{"n_layer": 11, "d_expert": 112, "balance_bias": true, "router_logit_norm": 1.0, "positions": "alibi", "parallel_block": false, "init": "normal", "init_std_qkv": 0.0425, "init_std_o": 0.0, "init_std_up": 0.0425, "init_std_down": 0.0, "optimizer": "soap_variant", "beta1": 0.95, "dataset": "wikipedia_en"}
Below are experts of layer 2 (counted from 0) of a mixture-of-experts language model. Rows are named router (the router's row for the expert), down (a neuron's output weights, with its number) and show model dimensions 64-127. Each number is 128 + 24 x the weight over its row's rms, rounded and kept within 0 to 255.
Before each expert's rows: a language model's description of what the expert responds to. This comes from a sample of Wikipedia text that the model never trained on.

# expert 47
Word-final suffixes. Closing suffix pieces like ent, ess, ence, ents inside words such as decent, dissent, Content, Abstentions, plus percent signs and digits in election tables.
router [ 86 154 130 108 108 152  91 160 136 126 122 168 100 130 125 145 125 127 150 127 100 132 169 100 129 149 131 127 123  96 156 115 133 137 105 118 107 139 101 131 132  96  91 171 179 154 108 148 158 124 142 154 160  88  74 113 113 132 125 148 130 153 121 112]
down0 [132  93 135 116 112 150  94 118 104 137  97 165  78 159 130  84 112 152 116 139  80 111 131 171 131 125 179 126 123 122 144 155 128 168 114 169  84 140 109 107 132 128 119 150 162 159 149  77 136 121 130 141 156 125 143 126 126 139 134 130 145 192 117 163]
down1 [154 133  93 112 105 110 143 155 117 124 148 131 154 131 139 129 131 134 138 145  89 104 145  82 145  88 132 158 162 111 143 114 125 132 124 108 113 172 110 119 151 132 134 130 112 121  70 125 127 105  88 135 128  89 121  84 168 140 108  96  84 103 151 113]
down2 [143 159 148 138 117  99 141 130 113  84 155 154 172 101 134  95 166 154 131 112 138 106 177 109 184 118 136  89 115  96 143 120 137  99 149 109 117 102 131  96 128 136  97 134 108 116 121 135 117 143 100 111 103 144 107  98 137 151 143 162 118  88 120 106]
down3 [144  93 115 106 159 121 103  93 135 126 148 117 140  97 172 132 103  99 114 148 159 106 111 149  87 185 165  86 128 155 112 153 110 108 141 120  85 136 148 125  97  99 123 131 175 109 142 132 124 169 137  87 153 142 125 107 129 130  84 138  85 128 145 117]
down4 [103 106 165 151 160 126 154  87 117 128 104 149  98 166 129 115 122 106 137 132 178 136  85 139 135 117  96 134 130 177 112 136 142 104  89 118 138  96 118 125 134 105 148 109 105 149 113 142 103 159 190 126  95 134 129 114 134 110  99 151 119  95  89 173]
down5 [113 133 127 175  93 114 110 104 143 152 122 120 135 114 155 161 122 105 160 106 135 122 105 161 139 106 114 125 111 149 154  89 134 148 117 142 110 114 148 103 146 159 153  92 110 168 164 124 146 150 168 150 143 134 138 107  99 110 101 161 116 134 141 130]
down6 [155 161 148 108 137 117  92 154 119 118  88  87 144 127  71 108 110 144 116 125 151 113  98 121 130  95 107 128 122 113 135 162 138 110  83 158 135  83 103 160 163  91 159 131 133 122 111 140 152 123 102 168 135 165  88 118 141 136 148 124 129 131  84 147]
down7 [149 105 115 136 142 148 107 126  97 108 178 150 146  96 114 157 110 134 131 167 110 124 142 135 120 155 109 126 163 136 204 105 132 115 139 129  84 138  86 108 145 123 160 166 112 164 148 106  86 107 120 118  91 183 131 164 108  93 133 117 135  94  99 147]
down8 [138 130 122 118 141 106  80 135 138 162 184 151 113 130 107 143 100  80 101 123  68 112 138 101 111 149 153 121  85 111 132  84 173 145  99 116 166 119 164  87 155 173 129 113 172 115 118 136 126 112 117 110 117 133 105 135 102 126 161 126 135 110 120  91]
down9 [119 138 150 111 147 121  89 134 109 103 164 111 127 120  60 114 160 124  96 148 159  88 106 132 151 124 107 135 152  89 160 101 122 121 126 124 141 103 128 153 122 128 119 131 118 106 103 153 113 153 167 138 132  94 107 126  73  96 147 118 151 150 118 108]
down10 [157 122  74 121 147 163 118  99 136 135 103 132  78 173 141 175 127 108 143 131 134 139 159 109 123 108 129 141  98  81  94 126 124 131 137 158 157 110  81 148 162 117 109 153 160 110 124  87  85 170  77 130 145 153 162 132 128 109 112 125 158 138 106 113]
down11 [175 114 105 153 160 161 118 139 124 177 127 178  95 133 162 132 153 136 124 150 150 102 114 123 125  93 104 121 136 151 128  94 177 139 167 115 161 168 145 164 101 164 105 125 108 144 143 153 113 124 112 139 151 138 129 143 101 141  80 153  78 162 126  95]
down12 [138 136 155 153 116 139 148 125 145  93  96 154 138 150 111  94 120 164  75 114 170 115 132 133 100 163  92 122 138 114 104 141 137 139 147 178 106 154 130  86 167  89  78 115 117 102  97 136 140 128 144 152 136 101  89 140 120 125 101 106 143 117 151 102]
down13 [107 123 178  83  70 135 167 110 159 131  86 138 117 115 124 139 146 127 127 110 115 139  81 134  99 117 150  85 125 134 106 181 104 118 122 137 108 146 175 136 124 142 124 104 142 120 141 129 185 118 116 116 142 107 134  97 148 134 132 120 103 123 123 143]
down14 [147 141 132 139 126 108 132 140 149 126 140 118 116 127 137 130 128 153 133 149  99 131 139 137 131  95  84  93 120 147 151 122 149  97  95 152 121 103 119 106 160  84 109 128 149 137 109 142 110 149 160 136 149 120 141 155 121 112 144 139 100  70 170  83]
down15 [120  82 123 152  92 141 134 119 128 127 182 153 109 100 135 138 162 145 120 153 150 114 173 168 103  72 145 115 107 133 179  83 112 139 142 116 146 114 167 128 156 101 121 157 125 153 103 140 116 150 147 137  91  96 128 163 149  84 129 109 130  69  99  87]
down16 [115 144 170 111 129 111 109 110 134 149 129 117 134 104 120 140 124  96 171 133 113 144 124 104 109 145 119 160 120 119 102 129 135 117 159 104 141 124 141 105  90 129 101 127 113 111 118 139 114 159 141 147 105 193 149 149  90 105 167 159 127  86 191 123]
down17 [148 149 145 149 146 140 127 113 109 137 108 137 145  98 109 124  78 129 163 124 168 125 122  97 101 132 123 141 122 136 157 119 182 126 124  89 112 135 124 135 105 173 145 136 163 147 114 143 162  84 145 155 112 139 108 150 108 151  94 117 122  97 177 157]
down18 [152 144 101 138  89  99 123 184 104 102  85 132 132 119 109 104 125 133 124 152 124 102 106 110 133 110 114 126 153 120 152 145 105  98 105 125  95 126  79 121 148 192 147 124 137 137 149 126 169 152 159 107 152 104 133 113 119 129 116  89 138 118 135 151]
down19 [145 118 127 112 120 121  99 104 139 133 147 129 127 111 118 119 145 128 101 155 110 136 154 159 125 211 124 103 132 104 107 104 116 132 155 176 139 134 105 106 103 155 124 126 140 116 145 143 145 122 120 115 139  80 143 115  82 106 113 110 113 144  90 138]
down20 [138 137 120 146  90 122  91 155 113  59 121 160 106 118 107  76 132 135 103 171 102 130 155  82 129 165 130 122  98 119  92 168 130 134 154 125 119 124 118 109 159 122 121 145 110 129  77 163 143 119 118 106 145 146 148 151 150 154 142 122 111 153  60 107]
down21 [123 105 114 107 142 149 132 126 128 154 160 135 125 155 151 130 123 138 135 115  94 184 106 151 136 112 127  81 121 117 113  90 114 136 136 162  57 126 121 148  87 138 109 129 131 122 138 125 118 108 139 144 138 124 109 114 134 102 167 118 177 119 129 127]
down22 [159 115 144 113 145  93 150 185 138 141 133 122 152 137 141 128 119  82 180 130 107 110 146 139 115 121 138 202 134 132 175 121 113 103 120 135  89 127 138 132 102 160 123 132 114 101 114  89  99 120  75 129  89 137 152 114 125 184 110 162 104 185 134 112]
down23 [132  99 133  92 118 132 117 142 107 102 141 155 139 139  84 115 108 154 111 118 105 145 128 113  91 121 155 137 146 124  70  92 140 126 116 104 135 127 159 131  81 113 105 113 142 146 141 125 170 173  94 110 150 124 150 112 146  95 147 144  95 134 121  84]
down24 [176 123 117 121 109 139 136 112 158 124 104 150 123 107  89 122  91 101 146 146 160  96 101 132 152 103 106 124 116 101 137 145 150 129 108 130 160 132 130  98 103 144 103 119 141 113 120 167 151 125 152 159 122 151 127 148 123  75 114 110  78 166 174 110]
down25 [115 130  94 105 121 125 110 122  98 122 126 143 123 143 152 146 166 118 140 112 164 106 186 144 141 118 164 157 138 123 121 151 146 115 136 122 120 119 148 109 113 142  90 141 144 111 136  95 150 122  85 107 162 167 136 134 107 139 160 149 140 140 107 139]
down26 [103 136 153 143 136 116 106 114 121 121 127 130 172 128  65 160 123 159 139 130 137 147 112 119  64 154 107 159 130 122 130 139 150 152 100  95 142 130 171  96 148 146 107 110 120  98 141 192 132 124 108 122 173 147 166 138 152 153 112 143  95 109  88 132]
down27 [122 109 141 122 144 127 135 166  93 132  57 128 133 108 132  88 120 126 153  96  96 109 148 168 153 167 168 120 156 109 113 134 105 126 137 124 102 165 126 130 127 128 125  87 108 116 131 142 137 122 147 118 169 112 131 136 181 131 127 117  87 165 101 103]
down28 [127 124 125 119 144 168 117 129 125  92 117 131 169 114 146 134 143 132 120 147 133 150 141 141 101  91 143 174 131 145 146 117 115 108 133 147 165 118  97 108 141 132 144 136  93  92  87 116 123 135 105 154 149 102 123 124 119 148 123 137  82 153 111 113]
down29 [ 98 131 108 145 126 122 109 127 124 141 125 112 116 126  88 138 137 140 201 164 126 105 106 151 134 185  99  97 176 151 113 140 151 120 130 111 127 124 125 126  87 134 105 166 112 172 106 100 155 130 154 118 124 161 109 117 107 136 126 136 106 153 148 106]
down30 [131 145 102 110 189 158 111 143 128 110 152 156 155  98 163 120 137 118 122 112 102 113 195 159 126 147 132 110 136  76 166  88 145 162 122 106 113 139 123 121 114 145 113 111 148 166 152  70 154 153 107  85 115  96 147 111 140 120 142 151 132 105 135 110]
down31 [124 163  91 110 132 112 110 132 132 143  86 195 132  96 132  76 113 127 113 140 135 154 152 147 124 157 188 139 121 136 109 117 115 123 126 143 106  96 140 116 118 163 114 139 111  94 140 112 155 167 179 100 104 156 161 153 135 136 118 126 149 162 113 119]
down32 [137 138 103 121 104 151  98 170 157 119  62 130 170 146 165  90 139  99 158 122 168 130 142 120 126 123 115 100 127 128 115 145 125 138 110 169 132 115 129 123 125  90 115 125 122 134 126 102 105 126 157  97 176 163 130  86 144 115 148 107 118 153 164 149]
down33 [158 148 142 111 104 100 127 165 134 109  83 159 142 101 133 117 159 140 165 127 105  92  84  75 134  93 121 114 117 155 137 107 123 162 177 119 103 123 154 150 127 160 119 146 104 172 157 174 132 162 150 161 124 120 120 147 110 176 118 141 162 112 137 122]
down34 [127 128 157 149 141 107 139 131 151 164 140 160  77 118 151 158 106 101 165 105 137 174 110 149 146 149 133 143 115 142 138 132 137 118  71 114 123 150  85 143 153 152 110  88  98 116 119  89 147 132 137  64 115  91 146 122 138  98 142 130 136 145 176 120]

# expert 9
Arts and past participles. Closing quotes of song titles, past-tense endings like directed, psyched, matched, and words about music and art in album and film articles.
router [144 120  99  84  98  79 138 139 119 108 154 111 131  99 147 150 131 120 110 145 127 171 133 135 106  98  78 149 131  97 158 143 112 147 123  86  89 133 132 126 162 105 122 142 119  95 159 140 104 182  98 113 158 130 164 149 153  98 142 140 129 122 151  99]
down0 [121 141  77 113 130 170 123 140 168 133 129 148 107 104 123 133 154 121 132  98 137 127 128 143 149 107 109 167 118 109 139 118 119  89 121  78 103 129 137 134 158 136 109 153 133 132 125  88  84  89 130 153 149 160 164 144 183 149 128 126 171 114 132 157]
down1 [ 95 132 142 126 129 156 141 155  90  83 128  94  88 137 131 113 139 132 124 125 116 102 123 138 136 161 159 113 111 186 117 140 132 115 176 137 161 123 149 112 135 107  83 162  89  94 158  90 209 132 168 112  99  92 134 155 127 113 134 137 135 102 121 111]
down2 [177 141 122  90 171 142 145 138 117 112 135 144 153 152 101 181 131 170 110  83 141 110 122 108 106 127 124 146 138 123 147  81 153 128 137 108 152  91  98 113 150 165  92 146 129 135 131 146 156 123 149 116 148 110 121 126 123 141 112 139 105 111 145  74]
down3 [ 93 145 160 143 143 129  98 120 105  72  96 126 143 113 126 120 102 133 147 122 139 136 138 119 165 146  88 179  97 100 108 136 107 126 110 148 120 110 129 150 129 177 133  78 159 180 147 101 151 147 116 147 104 129 138 125 151 125 134 110 130 134 133 176]
down4 [137 155  87 149  97 146 141 104 110 118  95 159 113  77 156 120 131 130 155 161 130 140 113 136 139 132 121 130 104  98 124 140 138 168 120 129 100 130 149  85 125 137 138 122 151 115 145 106 126  97 116  84  95 110 131 144 138 133 129 120 128 118 112 138]
down5 [136 159 129 156 125  90 133 112 104  89 135 155 154 147  82 108 116 147 129 130 104 134 149 151 108 138 117 114 141 162 188 114 181 157 118 119 141  95 147 123 129 189 119  96  91 127 140 114 111  86 116 112 119 136 173 135 150 136 128  93 131 151 138 104]
down6 [132 107 127 127 123 135 170 126 171 168 145 133 120 152 121 139 131 120 117 144 144  89 124 130 141 159 124 129 135 113 148 115 146 135 100  99 145 147 113 171 137  88 165 146 134 199 136  76 157 147 134  83 127 159 113 129 114  79 127 104 129 129 114 165]
down7 [101 157 150 114 125 120 112 114 142 123  86 140 153 127 148 174 139 135 122 134 114 132 138 152 145 128 153 102  94 132 133  86 132 181 173 114 126 126 152 100 174  91 141 103 116 160 117 119 168 151 151 169 135 137 109 122 109 154 109 114 113 147 123 128]
down8 [134 138 126 150 112 118 138  97 136 115 105  83 123 141  87 130 122 140 154  57 121 173 129 127 145 110 150 142 150 119  90 144 105 135 159 162 103 105 149 152 111 151  88 138 135  98 125 108 108 134  85 134 169  95 160 108 121 168  95 118 102 123 142 108]
down9 [129 156 111 132  99 128 163 114 122 140  99 121 138 121 135 130 132 119 143 107 134 128 107 142 132  79 101  70 106 130 109 102 103 149  92 124 134 124 104 144 108 131 143 111 176 202 156  51 155 149 138 123 147 110 120 107 115 187 149 138 135 124 111 139]
down10 [ 94 119 138 159 124 134 119 126 123 114 139  98 156 132 161 138 142 120 108 130 136 160 123 123 119 133 148  83 124  87 123 157 119 109 132 122 117 149 139 152  88 163 149 147 139  65 149 114 141 135 123 136 135 157 119 150 138 111 167 143 117  91 199 148]
down11 [148 147 148 133 108  85 121 140 136 139  90 109 150 140 102 115  99 148 112 163 137  91  98  95 126  67 114 158 132 143 107 150 149 147 127 136 131 144 124 134 123 148  78 133 131 146  73 116 127 176 112 115 127  98 165 121 143 207 136 136 177 130 122  87]
down12 [ 93 108 153  76 152 118 108 173 143 139 128 136 110 178 109  98 128 145 142 118 139 141 123 180 133 108 110 105 159 137  88 132 113 150 130 176 124 102  85 154 138 137 150 132 115 112 152 113 103 117  97 110 152 142  95 109 149 111 155 166 113  89 131 138]
down13 [100 147 157 106 138 102 133 149  64 109 163 135 122 145 139 100 147 143 128 138 144 125 210 126 122 126 130  81 116 118 104 144 145 131 109 165 174 125 132  82 133 117  97 124 124  77 129 159 114 106  83 107 145  99 144 142 138 109 147 158 135 103 151 104]
down14 [162  95 106 109 105  94 123 142 117 140 148 106 119 134 154 132 120 132 110 147 131 117  63 151  93 137 142 116 127 142 111 145 129 161 146 161 102 138 153 118 124 134 133 117 107 123 153 144 146 105  93 124 144 139 124 125  99 100 107 143 123 142 126 142]
down15 [151 126 103 159 101  72 123 126  88 142 130 168 157 145 134  96 143 124 164 150 130 100 133 116  90 142 162 111 138 128  79 105 139 109 158 160 114 127 174 154 134 146 132 129 173 114 168 103  94 144 114 112 144 129  92 111 131 139 115 111 130 118 105 139]
down16 [134 116 143 143 118 156  93 111 144 143 114 149 150 104  97  98  86 165 123 104 134 144 114 146 100 117 131 128 145 135  70 137 156 170 122 118 110 106  80 140 106 136 107  92 112 109 127 125 132 129 125 140 102 102 180  74  96 149 197 140  85 138 132 110]
down17 [103 146 183 129 155 101 130 143 143 129  76 157 125 118  88 110 187 100 172 162 130  96  73 140 162  87 113 114 127 118 125 146  96 149 117 163 113 116 104 165 144 112 115 152 132 129 144 115 149 101 139 109 112 105 141 106 140  96 135 142 115 157 170 140]
down18 [156 114 126 131 139 129 151 116 105 141 111 102 126 124 120 151 144 133 127 100 105 131 133 134 118  78  95 125 122  81 125 108 173 164 135 126 153 141 140 143 108 147 132 113  97 144 132 116 128  83 137 120 112  97 150 128  90 148 121 128 111  93 143 143]
down19 [111 176 119 109  90 108 128 117 127  91 171 138 100 144 193 149 127 134 114 111 123 126 171 146 137 171  83  81 135 139 156  80 133 111 153 105 166  93 127 137 125 102 106 165 138 132 188 126 123 138 146 153 111 128 107 145 123 124 132 123 126  92 116 133]
down20 [ 75 148 121 123 124 132 135 116 134 118 177 126 150 153 137 138 118 112  96 132 147 132 130 141 156 133  71 130 128  91 173 104  88 106 164 102 152 126 119 204 117 143  95 108 148  81 131 113 152 116 175 151  91 128 137 143 135 130 139 114 120 125 135 137]
down21 [145 171 118 146 146 109 146 193 140 101 122 160 122 105 131 137 124 166 120 128 103 122 106 148  95 137  79 181 110  83 107  86 134 114 101 118 129 124 126 134 101 128  82 130 120 137 132 125 115 167 136 106 143 111 119  89 121 166 114 119 114 118 142 120]
down22 [ 85 112 128 133  97 165 123 143 105 125 101 157 187 134 111 108 135 124  95 143 112 138 108 131  90 104 177 170 128 116 125 151 110 143 126 112 139 102 135 119 117 124 157  98 126  91 130 137 107 101 119 124 125 109 144 120 144 132 146 162 104 146 135 111]
down23 [ 94 152 119 148 130 139 105 121 130  94 160 120 103  75 119  89 127 141 123 106 138  90 150 121 143 143 143 116 118 110 136 131 124  90 164 124 116 158 105 160 113 156 131 116  99 131 138 156 157 113 118  83 143  91  69 113 130 139 139 162 119 108 108 118]
down24 [ 82 108 120  76 120 137 136 104 168 105 139  92 107 120 117 154 129 133 118 150 109 167 130 145 130  93 122 137 111 130 141 146 167 185 128 138 113 148 139 112 134 144 115 137 112 151 132 174 112 127  95 129 125 131 142 159 132 148 141  77 133 116 148 166]
down25 [109 132 114 101 121 149  75 124  94 141 113 163 149 151 117 132 119 176 173 138 133 117 146 128 105  93 155 144 175 131 104 110 146 100 113 110  97 106 123 147 115 171 138 124 148 125 167 161 133 161  99 115 136 111 166 150 114 170 112 147 107 105 126 127]
down26 [124  91  80  96 141 154 144 156 150  97 113 160 180 118 121 130 127 148 108 187  92 142 123 149 111 127 128 104 132 136 140 105 129 107 100  86 134 128 131 113 143 156 161 152 160 122 157 125 135 109 129 141 121 107 148 133 117 135 113 138 122 160 122 190]
down27 [131 177 149 125 113 102 149 154 123 107 116 138 194 151  99 136 127  88 127 114 115 104 183 136 134 143 145 170 115 137 138 113 144 130  95 128 134  89 125 123 107 100 137 136  91 125 121  78 119 148 145 129 134 133 161 131 146 126 114 165 126 134 101 150]
down28 [142 120 113 135 125 135 158  80  87 115 100 137  86 144 142 107 171 136 157  55 111 125  99 110 101 103  98 121 104 140 136 111 151 152  97 172 131  98 153  97 172 132 149 138 116 113 135 149 212 153 135 155 153 170 124  93 157 134 133 114 150 144 119 109]
down29 [156  98  75 118 154 158 128 131 105 130  95 127 165 108 127 120 178 101 137 110 166 140 122  91  88 126 130 124 134 141 120 180 149 107 105 137 131 112 152 125 135 140 166 111  96 136 135 143 122 115  84 131 177 152 145 121 125 139  81  97 128 182 124 110]
down30 [122 132 127 136 144 104 138  99 105 123 150 171 144 158 150  94 134 106 130 125 128 160 147 128 128 167 165  68 111  98  93 137 109 156 124 154 155 136 128 172 102  93 147 101 138 139 108 122 127 123  91 167 132  95 136 121 136 128 135 100 112  78 156 134]
down31 [119 148 130 179 127 111  84 125 142 140 133 140 160 135 125 129 141 149 138 135 133 130 135 182 134 104 134 118 104  84 134  79 172 128 121  96 116 119 147 114  77 137 128 145 119 144 105 128 122 119 135 157 143  93 129  94 107 125 157 126  94 145 127  80]
down32 [158 140 109 148 165 126 153 141 135 139 156 124 138  90 111 137 124 120 143 138  87 151 122 151  98 100 111 140 104 121 117 127 101 136 124  87 116 163 116 144 131 140  61 141 109 162 129 128  85 149 133 101 137 110 102 148 116 133 134 147 145 120 158 160]
down33 [119 140 109 150 109 138 150 147 121 129 141 170 163 161 101 134  90 135 132 137 140 107 181 144 109 113 127 120 124 126 119 196 155  81  65 100  98 152 121 116 122 131 152 124 145 125 121 114 100 140  95 144 126  81 178 123 125 174 111 105 152 123 136 138]
down34 [116 134 108 129  98  94 147 116 113 147 116 114  73 108 151 123 150 124 104 123 164 113 137 134 139 118 114 120 130 121 139 142 111 152 117 116 160 143 130 108 178 131 146 133 132 122  78 158 146 159 172 123 157 120 113 141 119 142 135 114 151 100 135 119]

# expert 59
Career verbs and breaks. Career verbs like spent, worked, studied, graduated in biographies, and table row ends or line breaks after section headings.
router [136 105  90 113 109 133 108 162 126 102 135  85 142 102 139 112  86 148 139 159  90  81 159  82 127 116 134 123 122 178 146 104 143 116 118 120 126 151 147 116 157 114 109 163  96 161 167 102 135 115 150 149 152 113 148 127 127 153 135 115 128 141  94 122]
down0 [103 152 114  93 179 162 121 146 130 126  90 124 102 145 121 137 123 132 112 145 130 131 115 143 102  84 150 129  78 163 133 107 111 121 142 134  75  89  82 158 103 139 156  97 136 182  99  70 132 113 108 140 128 125 124 131 155 124 127 129  92 110 140 200]
down1 [135  94 108  91 130 111 131 123 132 152 144 134 131  99 125 128 126 124 121 110  75 143 152 138  73 166 105  85  88 155 181  88 125 139 133 171 147 137 101  88 145 127 162 115 161 141 170 117 130 142 112 163 113 163  96 121 134 137 125 149 119 116 126 135]
down2 [148 123 132 150 163 109 104 112 165 148 136 152 143 172  75  96 135 113 117 163 106 130 105 140 165 103 110 100 118 140 136  86 123 149 145 121 158 149 118 143 137 168 162 132 106  82 113 148  99 156 129 127 161 130 118 131 133 121 164 142 127 125  68  96]
down3 [129 141 163 103 173 117 151  88 139 178 131 145 147  99 104 150 124 115  91 105 130  99  95  91 110  98 147 127 114 109 163 120 167 116  98 172 113 116 171 123 109 146 115 132 123 134 131 136 106 141  96 155 135 117 145 134  57 140 120 152 111 111 124 156]
down4 [106 172 132 139 140 119 141 131 152  90 118  96 141 104 112  94 159 104  94 148 159  91 113 126 147  79 153 123 150 128 122 138  98 167 113 133  96 142 131 152 124 144 138 144 119 135 110 160 130 178 133 151 125 119 164 130 123 120 141 105 126 132 145 123]
down5 [168 106 161 159 112 119 103  99 101 152 127 157 101  82 110  98  90 143 147 144  89 121  99 128 123 121 101 128 128 101 136 141 123 115 154 110 168 111 129 122 103 112  89 102 122 120 157 134 119 109  92 107 145 157 109 123 118 141 142 147 139 143 153 134]
down6 [131 137  96 118 161 104 119 116 128 121  84 143 131 116  96 102 114  99 114 143 128  83 163 106 158 142 152 126 129 133  93  84 150 114 136 113 119 112 157 135 104 121 154 110 156 159 141 179 104 150 109 136 110  81 119 140 140 153 153 154  88 116 127 144]
down7 [138 126 114 125 114 123 121  89 168 138 122 170 119 140 112 102 118 126 171 166 150 108 140 139 140 108  89 118 158 145 104 128 132 138 159 137 128 112 112 149  90 136 186 130 107 115 148  80  93 127 148 112 153 149 127 128  81 181 110 137 115 126 120  85]
down8 [107 114 157 157 145 174 114 146 134 134 163 131  96 160  88 147 114 138 165 105  90 162  96 148 136 105 133 142 124 109 125 136 100 116  80 156 141  70 131 159 152 120 139  98 134  95 115 115 120 146  95 144 149 135 156  95 156 108 133 149 111 127 119 121]
down9 [104 116 143 177  99 129 122 148 105  94  78 100 110 132 118 130 107 158 116 158 152 116 115  98 114 102 156 126 155 109  99 141 109 117  97 155 135 148 155 170 160 119 127 179 103 153 179 143 155 145 106 131 138 150  96 143 159 136 182  90 140 124 131 137]
down10 [128 104 145 138  76 132 174 146  98 133 126 133 153 155 131 136 119 101  89 144 133 134 119  91 127 124 126 117 121  97 145 104 167 138 108 123  79 130 161 114 147 142 114 136 136 138 118 125 134 119 133 128 142 131 124  93 134 132 137 117  83 144 160 137]
down11 [165 153 141 135 132 111 111 115 146 120  92 127 136 142  94  81 134 146 108 154 169 135 122 121 131 135 127 124 153  83  91 135 149 138 134 115 127 147 130 150  93 149 131  85  98 152 172 143 193 119  98 108 114  76 160 115 122 166 107 145 119 114 106 105]
down12 [140 150 160 140 131 109 137 146 106 111 165 137 151  98 163 121 127 147 104 155  99 145 145  98 145 123 148  97 106 122  68 144 147 174 132 130 125  89 151 108 127 148 145 166 129 139 176 116 121 141 148 120 125 106 151 103 155 108 100 123 199 129  93 151]
down13 [132 120 105  95 112  97 149 121 124 125 134 103 129 120 169 111 120 168 128 119  93  82 139 140  89 123 132 108 143 165 124 105 111 146 132 128 117 140 149 143 178 116 107 104 154 155 184 143 148 126 159 143 157  87 108 127 115 138 140  92 138 111  98 156]
down14 [118 140 146 121 123 151 125 171 133 127 109 132 127 102 129 120  98 129 131 140 149 127 102 116 138 132 138 104 134 137 146 175 159 137 112  87 129 129 134  80 148 124  83 130  96 113  93 115 146 146 170 117 112 145 104 109 133 107 140 126 103 160 114 152]
down15 [133 148 132 112 143  83  92 143  94 107 146 162 119 121 108 126  90 169  77 140 149 150 119 116 110 104 139 119 137 140 135 146 168  97 146 150 136 111 116 106 148 127 140 134 130 125 135 144 157 152 125 100 108 114 166  78 124 152 130 135 136 115  67 108]
down16 [144 144 137 155 151 186 105 141 140 146  98 104 145 102  77 118 110 117 109 114  85 146 144 106 124 109 146 165 161 119 124 105 102 129 152 132 100 184  82 134 116 135 124 135 141 151  91 128 150 147 175 120 123 142 172 141 109 136 119 126  85 152  69 152]
down17 [174 116  90 162  94 123 117 137 148 126 122 100 134 117 150 149 111  91 117 109  83 149 102 173 163 120 108 119 139 152 139 132 131  85  87 139 123 114 139 110 139 124 119 110 142 127 122 101 123 147 122 150 116  90 151 157  99 127 143 145 151 136 152 152]
down18 [119 109 126 146 102 131 128 127 110 116 138 137 138 113 132 136 101 115 147  98 145 155 140 103 122 150 138 122 130  86  67 164 142 116  94 133 101  84 124 122 107 112 159 124 133 142 157 120 159 129 185 126  84  82 132 125 126 131 110 111  92 158 169 159]
down19 [139 104 123 157 130 149 152 112 118 137 143 123 110 138 177 137 168 137 173 122 101  58 125 143 109 132 118 105  99 167 191 133 112 133  97 114  93 106 142 101 144 115 117 138 113  88 111 119 135 120 115 144 181 125 146 134 116  97  96 141 179 104 151 150]
down20 [121 125 129 144 128 101 107 122 123 129 125 124 139 144 117 109  97 156 138 143 141 121 141 140 158  55 119 138 135 134 154  92 144  99 128 106 139 124  81 145 146 161 104 113 126 132  55 119 144 124 129  93 157 121 146 153 128 116  88 160 131 104 159 127]
down21 [163  93 156 150 120 109 127 128  94 161 117 120 171  97 101  85 122 143 102 156 123 101 136 147 114 158 104 137 119 128 108  89 101  72 114 112 100 129 148 170 143 178 117  81 108 208 148 167 139 122 128 137 169 147 139  81 146 144 108 140 123 164 114 138]
down22 [131 137 203 127 122 143  96 133 118 137 148 146 138  98 129  94 148 162 113 142  76 105 138 120 140 145 174 179 161 166 160 121 138 116 105 117  85 131 133  87 151  92 118 133 123 127  72 124 113 123 133 135 177 138 101  95 147  87 152 113 143 134 121 125]
down23 [154  95 109 124 111 151 121 138 128 130 106  97 155 140 167 112 125 145 111 172 166 141 117 121  84 122 148 120 125 124 118 139 132 147  85 175 136 154 160 109 133  98 125 131 144 115 198 144 135 127  86 129 117 161 173 172 129 103 117  97 103 139 109 135]
down24 [ 85 127 129 122 163 161 118 122 109  89 116 104 146 159 161  91  99 110  83 103 101 137 115 134 133 150 125 163 129 147 111  98 138 146 155 161 147 154 100 117 125 134 136 115 133 100 110 102 129 162 130 113 134 119 142 145  92 135 139 158 115 168 114 144]
down25 [133 156 106 128 137 123 107 141 126  97 127 183  96 114 105 138 141 171 158 149 129 103 117 168 172 158 138 127 130 138 117 126 135 124 149 124 135 110 150  61 122 154  79 147 118 134 151 112 108 115 153 128 143 145 101 113 118 179 123 119 129 167  98 125]
down26 [171 142 163 110 132 106  97 126 108 146 164 130 125 137 120  85 106 168 131 159  99  97 131 162 132 122 110  80 106 152 118 137 133 107 165 160 136  96 133 115 120 130 105 171  71 155 171 135 171 121 125 124 122 142 112 140 142 154 104 140 109 104  98 139]
down27 [162  97 144 134 148 116 135 152 136 112  92 139 112 136 144 101 113 124 105  96  95 141 157 146 111  91 131 149  97 151 181 115  98 132 183 106 126 136 173 121 101 113 150 107 136 134 103  83 131 154 145 127 161  92 134 144 164 179 100 101 115 136 121 151]
down28 [131 151 162 132 132 120 112  73 141 137 153 150 136 164 131 123 141 159 113 126 152 129 151 137 144 136  84  48 165 139 166  81 131 118 167 114 141 155 143  93 122 113  95 113 108 111 101 158 151 184 146 105 106 122 158 151 139 119 107 136 128  93  94 129]
down29 [182 125  91 143 125 127 147 157 123 160 148 156  95  86 150  89 151 142 165 149 162 141 111 131 131 152 106 106 146  96 117  88 161  99 121 103 137 146 144 180  79  70 127 142 140 129 129 134 166 160 142 121 126 142  93 155  98 142 124 119 107 118 130 154]
down30 [133 111 113 184 132 129 128  86 126 137 178 153 120 118 110 116 144 148 154 148 142  93 159 114 137 108 100 138  99 138 114 149 134 150 106 100 135 138 142 133 149 175  92 143 135 125 120 147  96 162 144 141 114  84 136 130  92  95 142 117 186 130 158 129]
down31 [123 130  70 133 135 110 164 162 134 101 132 114 132 110 143 138 102 117 117 126 127 141 132 134 155 133 123  96 104 150 130 151 169 157 154 126 162 113 161 141 112 115  85  88 137 119 109 147 138 117 116 126 159 166 116 147 116 157  67  92 140 141 115 113]
down32 [152 121 166  93 139 150  94 138 143 137 139 119 139 122 131 110  94 192 140 114 131 131 154 159 137 140 138 111 113 149 112 182 102  80 119 147 169 144 149 110  92 120  98  77 159 128 119 150 129 132 157 161 120  81  94 142 107 128 149  95 136 126  92 113]
down33 [119 138 134 129 162 121 130 138 119 115 139 142 151 180 189  93 125 137 104 138 137 163 124  80 158  99 130 179 128  87  94  89 128 115 116 128 147 184  59 169 117  99 107 163 149 147 173  92 132 136 128 136 134 114 115 114  95  96 120 129  97 104  92 126]
down34 [132 116 118  94 137 103 144 164 135  72 128 137 129 102 160 153 151  99 119 121 115 140  76  74 147 110 120 174 141  99  99 139 168 114  95 114 139 150 146 159 106 130 141 152  92 131 102 146 103 133 167  91 101 126 141 120 106  82 142 142 106 142 110 149]